config.toml
d_shared_expert = 128
hidden_act = "relu"
norm_eps = 1e-05
learning_rate = 0.00398
max_grad_norm = 1.0
max_seq_len = 512
max_steps = 3160
Below are experts of layer 2 (counted from 0) of a mixture-of-experts language model. Rows are named router (the router's row for the expert) and show model dimensions 0-127. Each number is 500 + 40 x the weight over its row's rms, rounded and kept within 0 to 999. Numbers have three digits each.
Before each expert's rows: "raises" lists some tokens whose logits its average output raises strongly, later layers aside; "comes after" lists some tokens at least twice as common just before its tokens as in all text. This comes from a sample of Wikipedia text that the model never trained on. Tokens count by the router's weight.

# expert 93
raises: "eal", "atives", "ation", "eed", "ate", "ails"
comes after: " E", " I", " A", "E", "I", " O"
router:493494493529487497559500548496525519507510565513502439499477469524510461552463469480540457540461518442467582505475586514487472559505411497532460445521563493458453443578549554463525481573470463460564505499505545508382523477472475458540528492508540533483513532503562537560596530533537495508437494416535495449541476435532543506491438521492425483428468511513458469520487490498479514550509

# expert 40
raises: " paint", "lish", " Theatre"
comes after: " |", " the", " a", "|", " and", " of"
router:478486462491519521496486520522516506506529433493479485510513492473482522493504503494423515519557481483500463545485459544463513504524574507531475511565478518554493470470562531528476478445468587593455526489477502427498473532332434570492515413469514479487528466477491508477537437492523470492415553542436478539524567430471513513462570512562499455523475524434468477505463454535554512562517

# expert 101
raises: "incip", "ott", "ss"
comes after: " V", " M", " C", " m", " c", "c"
router:486502506485512463511515630462439473524491568455507549537430422516520490599461441525563462448462489534476529543528509457491458441480505513440525425527446496450554471506443537543480479537502421517501479484531488472540467452473472459447522527524465461499447466434448519563479481523435505560439462443505517468431531523482519526484444469440507472516536510474510483505575477494482550546540

# expert 82
raises: "son", "sen", "lor"
comes after: " K", " R", " N", " J", " T", " G"
router:500455501493508491505509540484504511500509475509500531450388474512560507445494509495407513519459528451497536522491518518506525488502459502553489443407555487465572483541502479488537404446535473533501422512436603454525505496519476446538486463528543490515506462515587499489516549478523546494467432568526543492522463536506524443523451492493455524451492428558428489482478507476453437623505

# expert 37
raises: "ras", "lor", "ield"
comes after: " N", " T", " H", " t", " G", " M"
router:514481511491408496474477600509490536531560536461478496477485466504498516522472511469417500421562551481513505569429470522517485495499515522474475455466565450436489476580430513520480464485501466495570423509500475475524492510525483495537531502502547510565492481427495477548580529478543522470485461522586608452503440509459503471488531468483542533470526446510493480517561501412404446511526

# expert 121
raises: "illion", " km", " south", "ronze"
comes after: " |", " met", ":", ";", " +", " sq"
router:483489456481516512479509481527518479506513413524466491527523495453491507499510501469401538541554485466508454516501470550464526558500549585516478520493504478536506470546552493535435413433453575572469498525483492394465502473383510528449534423463508441507581477485515500470563485545521489505456545562451502531532542443481487505518460519518482448559472561463501413501441477508548466512505

# expert 92
raises: "ension", "ens", " Service", "onom"
comes after: " |", ":", ";", " 8", " 9", " 1"
router:471492476481529531484478519511520512510564453510484485496517486463463526486513504495431508521512466485504472532487464537450510497516564534527483568539509504567501476494566538519487477429481577603464515490472495412526466524325436559488514440476512456468543473475488497470528464514526455488429541541440468543536568413467520526466528508561500462528458540417483514507462462520541516568517

# expert 53
raises: "ufact", " chart", "ixed"
comes after: ",", ":", " and", ";", " a", "|"
router:469480430484519525499482512509522483514556450504488486515523483468475515487509506515436508562502477472495457535488459532459521500513577518522478564558504526564514471525536535525513473445458586609468520487479498413531468504358427527473534404473499451476529453487486498476519411517522467502411541541462490531521567429474517528493561509562513459521482501414483502502461469528559511547521

# expert 38
raises: "burg", "iers", "bury"
comes after: ",", " |", "|", " in", ".", " January"
router:478492484484518526479480498511520498500574448486480481549522474471469526491508507509431495546522475460493454535457462540452508497525576527527474567533500515548498479502543532524507432445464593587467505488461509413543467494324442557473522435480512463479541464482483494471528459509511469487450529556446483536529563435462521535465591471527508470530477509427480507517466459530557502552521